Experts of a small language model.
Experts: 128 experts in each of 14 layers, 32 GeGLU neurons an expert, 8 picks a token, a softmax router.
Below are experts of layer 6 (counted from 0) of a mixture-of-experts language model. Rows are named router (the router's row for the expert), gate (a neuron's input weights, with its number), up (a neuron's input weights, with its number), down (a neuron's output weights, with its number) and show model dimensions 256-383. Each number is 200 + 20 x the weight over its row's rms, rounded and kept within 0 to 999.
Before each expert's rows: "gets" lists some tokens that make up at least twice as much of what it gets as of all text. This comes from a sample of Wikipedia text that the model never trained on. Tokens count by the router's weight.

# expert 6
gets: "9", "8", "0", "1", "7", "5"
router,192,210,213,221,208,177,196,215,203,230,203,217,235,188,237,164,198,178,206,204,189,257,187,205,205,179,206,180,167,210,212,206,219,173,193,187,222,187,180,182,191,179,209,190,169,175,188,204,207,214,207,210,173,184,203,187,214,215,188,218,201,227,192,169,223,190,206,211,223,202,194,185,234,203,195,217,192,202,206,210,171,192,202,212,171,210,254,172,190,184,204,194,176,214,222,204,229,213,171,153,219,210,196,198,178,161,171,185,163,184,211,217,181,202,194,202,170,155,169,209,183,221,200,204,232,210,219,199
gate0,187,185,206,222,200,221,202,195,205,261,175,212,174,193,207,186,205,199,171,210,172,196,218,210,218,224,164,208,192,193,226,226,193,165,211,225,181,178,225,213,160,193,182,178,165,167,152,178,229,169,193,170,189,215,181,178,205,226,201,218,238,190,179,174,206,216,205,226,211,222,196,193,224,204,211,208,172,150,203,209,194,219,224,215,186,181,223,215,228,244,233,193,211,216,218,193,220,206,213,185,190,210,206,155,215,174,185,199,168,200,242,192,221,180,204,197,168,171,204,201,171,179,166,196,218,187,189,222
up0,191,202,235,229,242,221,214,202,214,238,220,203,191,193,187,212,202,204,157,187,200,176,203,182,196,229,179,192,197,195,195,219,210,140,205,201,204,201,217,200,199,184,211,186,205,223,170,215,222,179,196,183,194,212,187,172,224,202,198,193,210,197,194,179,198,199,198,174,216,234,167,136,180,193,174,189,174,183,210,199,167,213,203,197,185,185,196,211,230,215,193,167,220,210,215,182,156,179,224,197,202,213,192,180,185,183,193,212,176,165,248,203,182,192,224,165,181,228,192,205,217,223,164,186,210,221,175,208
down0,194,192,209,173,192,184,206,197,209,183,196,213,202,184,210,189,199,176,202,185,163,180,193,203,210,178,216,188,171,192,208,172,214,180,185,209,182,212,187,195,232,163,230,204,188,197,213,207,181,207,239,201,190,191,181,194,203,182,191,209,220,222,220,232,208,136,237,160,212,184,227,237,179,174,187,192,174,195,198,189,206,173,171,180,204,164,191,167,210,196,222,202,209,225,211,192,232,213,187,206,213,224,185,227,180,191,157,214,205,178,193,198,207,205,159,199,232,167,191,195,168,199,185,220,203,182,249,173

# expert 72
gets: " and", ",", " or", ";", " but", " &"
router,174,205,180,240,233,189,153,205,208,213,212,221,216,146,237,192,236,191,178,213,161,219,215,179,177,198,204,213,196,190,196,209,239,177,236,185,190,209,176,226,170,171,204,188,191,193,235,209,198,211,195,212,184,188,231,212,176,196,202,219,214,189,136,171,190,196,183,220,195,217,137,169,214,186,186,187,208,187,210,189,217,164,183,235,183,199,187,175,234,180,206,202,158,255,203,237,224,190,180,154,230,216,155,211,201,171,205,177,186,178,203,190,164,202,209,233,143,185,154,229,176,214,220,189,222,215,213,182
gate0,216,177,196,211,218,181,216,198,195,219,180,228,204,184,170,212,187,227,180,202,204,171,174,195,206,237,200,178,211,221,226,232,213,181,213,199,162,215,173,191,201,195,207,157,167,193,226,192,177,224,225,199,196,240,214,190,198,197,187,193,209,204,219,222,189,187,192,156,222,191,214,202,237,192,176,221,221,186,162,201,177,210,182,248,182,159,183,249,199,246,173,215,174,216,164,174,237,172,188,191,196,203,202,197,213,217,223,241,213,248,196,182,214,224,190,195,192,202,185,178,206,206,197,177,198,206,208,189
up0,204,195,202,221,217,195,200,197,220,190,210,185,221,189,178,212,204,225,163,193,174,207,177,229,216,193,230,231,248,166,196,236,207,183,176,196,194,214,202,219,185,170,182,220,170,232,224,192,204,207,210,185,230,166,166,164,193,176,224,207,176,199,201,192,179,212,161,216,202,227,184,207,229,211,221,206,198,187,244,182,219,162,208,230,163,205,184,213,203,153,182,202,205,223,179,194,190,177,206,202,194,221,204,181,216,180,212,208,204,194,174,200,242,201,198,233,213,169,205,192,195,224,182,206,200,193,201,219
down0,206,188,220,257,173,245,178,201,225,190,196,195,193,215,225,192,221,211,213,167,220,219,227,196,222,220,196,231,209,196,193,185,199,204,200,200,203,214,201,216,190,208,200,189,169,209,221,205,215,194,223,170,196,195,194,210,205,190,238,208,222,206,210,214,175,210,197,195,178,161,189,224,164,190,256,202,173,216,173,202,215,209,149,206,221,204,207,168,242,222,214,165,210,181,196,235,222,193,215,196,173,195,195,210,190,195,184,190,229,206,192,207,173,218,216,172,203,226,219,220,189,203,188,175,200,226,165,213

# expert 54
gets: " (", "1", "on", "2", "\"", " pre"
router,173,185,209,207,207,179,156,192,230,217,187,220,232,170,228,201,231,206,199,193,184,213,200,208,188,206,184,191,198,215,173,212,234,185,205,177,208,178,183,217,201,183,208,186,186,197,173,169,187,172,218,214,167,201,219,188,176,229,200,208,206,197,184,175,194,203,217,189,193,189,202,198,222,203,222,244,205,177,209,185,208,185,187,220,201,194,200,210,222,173,212,180,199,232,181,210,214,230,160,181,223,203,190,237,159,177,185,172,193,180,214,192,207,214,190,191,200,199,196,233,206,217,199,221,195,216,184,193
gate0,169,206,203,171,188,232,224,148,198,206,204,207,224,197,231,168,211,228,226,199,180,199,189,222,145,168,190,217,200,200,211,167,178,230,174,203,239,233,216,199,206,170,209,198,219,191,179,198,192,204,183,186,215,178,191,231,156,216,183,189,221,224,209,193,192,202,235,217,224,210,207,185,219,203,204,235,200,208,204,182,194,174,201,190,177,175,217,183,171,222,206,206,216,207,184,195,191,210,195,208,174,176,234,194,208,182,209,227,207,197,225,201,191,176,199,272,194,201,197,211,204,231,204,220,185,200,176,186
up0,187,196,202,200,179,204,177,176,202,222,184,223,189,218,181,185,186,225,172,201,229,204,176,207,173,216,193,198,214,201,185,171,195,200,240,212,203,179,186,211,217,179,192,195,182,196,228,197,175,212,213,206,259,227,175,179,178,201,238,174,166,220,207,202,227,173,217,183,166,181,196,202,207,197,203,198,220,215,206,187,203,190,216,205,177,168,215,224,205,167,228,224,214,193,214,233,205,187,185,212,208,195,174,178,207,182,248,169,195,167,225,214,146,196,243,222,166,197,192,225,191,180,177,216,200,193,200,197
down0,228,190,195,201,192,204,220,166,159,195,212,192,199,227,183,159,193,188,189,236,193,219,168,180,216,222,194,172,200,215,192,207,193,203,191,182,219,197,203,219,210,177,216,232,218,190,161,226,206,220,209,208,184,203,219,209,161,188,186,247,187,153,216,220,166,162,210,207,185,248,195,192,180,207,198,211,204,184,207,175,233,180,190,167,196,219,188,196,187,221,193,200,211,215,198,166,192,191,219,190,198,216,204,209,186,191,167,232,227,201,194,174,206,180,207,183,182,206,212,190,193,212,223,213,222,182,194,197

# expert 81
gets: "ra", "el", "r", "0", "ad", "ot"
router,191,210,189,210,179,193,206,217,189,232,177,212,212,192,165,187,194,183,171,220,209,233,209,225,228,229,178,185,170,149,213,199,200,178,213,174,206,157,219,210,200,199,181,208,211,175,215,199,198,188,170,213,169,151,232,195,167,209,166,188,225,231,198,187,183,190,206,200,231,200,183,190,211,189,191,231,214,201,204,155,177,219,210,218,177,179,188,188,211,202,228,207,199,223,207,221,202,212,198,194,184,199,214,221,208,183,183,193,194,190,199,222,160,216,202,218,175,206,185,233,201,226,192,170,231,230,191,226
gate0,202,230,206,223,202,196,201,216,193,170,205,195,237,189,135,190,214,207,221,221,195,189,226,189,211,210,176,214,178,195,193,209,173,206,205,169,190,189,190,205,238,214,227,208,202,204,228,240,200,187,201,194,176,180,191,221,182,181,181,187,200,219,178,195,218,219,152,198,191,216,226,185,182,224,177,230,223,201,188,194,178,207,213,197,200,168,193,202,197,188,206,202,225,207,201,170,196,228,207,209,201,223,169,223,181,176,187,166,231,199,239,206,196,196,236,185,208,173,206,176,184,192,212,198,206,221,210,215
up0,187,187,206,208,189,221,212,189,220,235,166,164,222,228,172,219,220,221,191,232,182,198,204,222,213,158,201,191,202,201,209,205,222,214,218,169,203,194,161,215,239,227,204,172,165,212,216,203,211,207,238,194,204,193,208,183,224,172,170,231,188,226,221,187,220,205,194,214,176,217,242,204,223,196,213,225,224,215,207,195,192,206,188,170,208,210,183,181,201,201,214,226,174,163,209,193,224,194,182,215,195,170,221,191,186,191,202,184,194,187,160,210,212,194,175,181,179,169,246,182,207,204,202,217,197,203,199,208
down0,219,181,163,177,223,159,167,187,191,215,217,203,197,237,181,200,195,219,215,201,202,171,226,173,184,189,197,215,187,189,189,170,198,194,214,208,184,215,212,174,206,186,196,196,213,152,211,213,174,191,178,185,199,206,216,207,202,194,242,186,224,208,148,203,203,213,170,200,207,176,181,191,181,191,209,195,200,189,188,204,194,184,210,225,221,200,193,232,181,194,167,154,222,214,203,170,191,232,168,183,191,233,204,204,178,208,202,209,203,176,188,175,153,189,209,213,192,228,204,150,211,201,194,190,215,201,204,158

# expert 63
gets: ";", ".", ",", " |", "ent", "tic"
router,173,215,198,246,210,180,180,201,203,213,183,199,210,191,218,176,219,204,194,237,155,204,207,171,176,230,183,156,187,192,211,226,239,178,249,193,203,175,198,220,187,149,205,183,188,191,214,222,188,211,188,229,201,153,225,195,187,227,179,207,233,201,185,159,244,189,216,246,192,207,176,187,203,196,171,192,225,187,192,188,201,231,197,204,180,178,197,228,197,157,211,180,188,209,217,229,192,184,165,185,242,200,182,194,211,191,171,211,203,192,205,190,205,201,181,189,175,187,175,207,203,189,226,214,199,233,218,183
gate0,226,210,213,165,238,197,192,209,222,213,215,220,196,208,176,177,188,168,186,204,207,171,200,194,186,228,210,177,223,214,163,166,199,203,232,213,180,223,211,179,183,211,186,222,173,185,188,191,224,210,183,211,181,174,195,195,192,156,177,231,221,176,217,205,198,197,230,183,180,228,180,222,203,204,187,187,191,173,173,182,194,202,229,157,165,209,172,206,225,218,170,217,194,215,201,217,166,210,148,203,214,196,162,169,201,174,182,178,203,190,211,240,202,171,191,238,228,199,218,210,191,194,199,198,202,241,195,242
up0,179,151,193,213,220,215,213,143,221,207,215,182,193,212,177,192,242,189,247,175,215,227,213,186,188,189,189,218,230,204,206,251,205,234,199,202,187,174,217,180,200,212,190,205,219,194,193,199,180,191,226,175,184,232,191,190,194,206,201,235,193,189,187,263,209,211,216,199,181,211,187,189,183,199,189,162,169,196,226,201,176,173,181,195,185,174,230,231,242,212,172,203,205,178,196,201,188,211,200,187,206,233,189,199,210,205,190,228,197,211,231,192,217,192,219,196,203,194,223,238,228,185,170,184,232,186,225,259
down0,231,231,190,196,205,180,224,196,167,211,180,195,200,171,199,205,234,153,210,210,191,224,223,194,210,177,198,203,218,206,197,213,229,192,226,207,190,203,172,241,236,203,214,221,203,196,191,237,223,203,170,187,189,200,248,218,229,196,193,211,184,200,206,175,229,166,195,210,192,203,209,199,209,179,141,190,203,162,218,197,211,234,208,191,212,183,203,208,197,200,190,219,224,220,186,215,221,184,193,176,207,180,175,206,177,171,194,229,171,198,216,201,211,207,228,212,187,206,186,179,223,198,215,189,190,191,194,206

# expert 71
gets: "1", "2", "3", "4", "9", "5"
router,182,211,156,226,226,221,195,200,181,230,193,202,215,196,225,201,223,173,195,216,177,195,186,200,178,196,171,204,201,213,208,232,222,174,204,208,187,203,182,221,205,188,220,209,157,190,182,204,164,202,212,204,172,205,211,206,164,233,175,210,223,199,199,204,201,198,203,168,195,214,197,195,202,171,213,218,201,203,249,173,214,174,195,198,175,202,221,211,211,189,220,178,158,199,222,200,223,226,167,169,221,229,200,241,158,202,189,181,217,171,205,167,191,184,194,192,175,194,179,188,212,177,201,187,195,230,207,182
gate0,211,240,215,195,222,208,198,200,176,192,204,207,173,174,241,195,203,214,240,198,211,202,206,214,170,187,167,173,182,197,215,214,171,208,155,199,182,175,210,247,211,213,231,231,199,196,224,185,218,208,199,166,185,189,217,184,210,202,183,200,209,211,200,207,206,207,220,179,207,178,199,188,195,154,239,193,216,211,197,207,227,180,223,172,206,230,191,137,167,192,189,199,185,237,189,158,214,186,186,228,182,205,183,168,196,145,191,205,205,223,173,188,212,202,213,217,195,180,199,200,200,205,206,200,174,201,180,203
up0,214,173,149,183,228,211,155,227,227,173,200,185,198,211,216,192,180,222,217,182,179,197,215,217,200,213,238,216,192,187,198,201,231,178,204,174,174,190,213,210,172,203,159,190,200,186,207,197,203,196,204,183,225,215,171,208,235,196,206,213,231,173,208,196,186,207,195,170,174,248,239,192,210,180,230,203,210,150,181,217,155,225,182,194,190,208,162,190,220,191,188,205,185,180,172,197,215,195,197,177,193,184,209,247,186,195,142,210,215,181,219,220,205,194,221,205,220,222,179,225,194,198,218,213,217,174,208,203
down0,221,229,189,187,203,235,220,194,212,175,208,199,182,183,223,185,204,201,204,202,214,220,183,211,209,204,217,246,184,220,179,203,183,172,224,196,216,245,188,222,188,209,188,235,177,200,193,210,209,188,179,179,230,200,193,192,211,195,198,185,195,173,183,195,178,176,200,197,217,163,140,201,192,181,206,206,212,186,220,224,197,224,193,222,198,233,175,227,202,203,216,203,173,214,173,205,210,226,204,184,218,210,209,159,223,196,157,224,192,193,231,212,200,210,192,186,214,148,209,207,238,217,200,214,166,194,202,213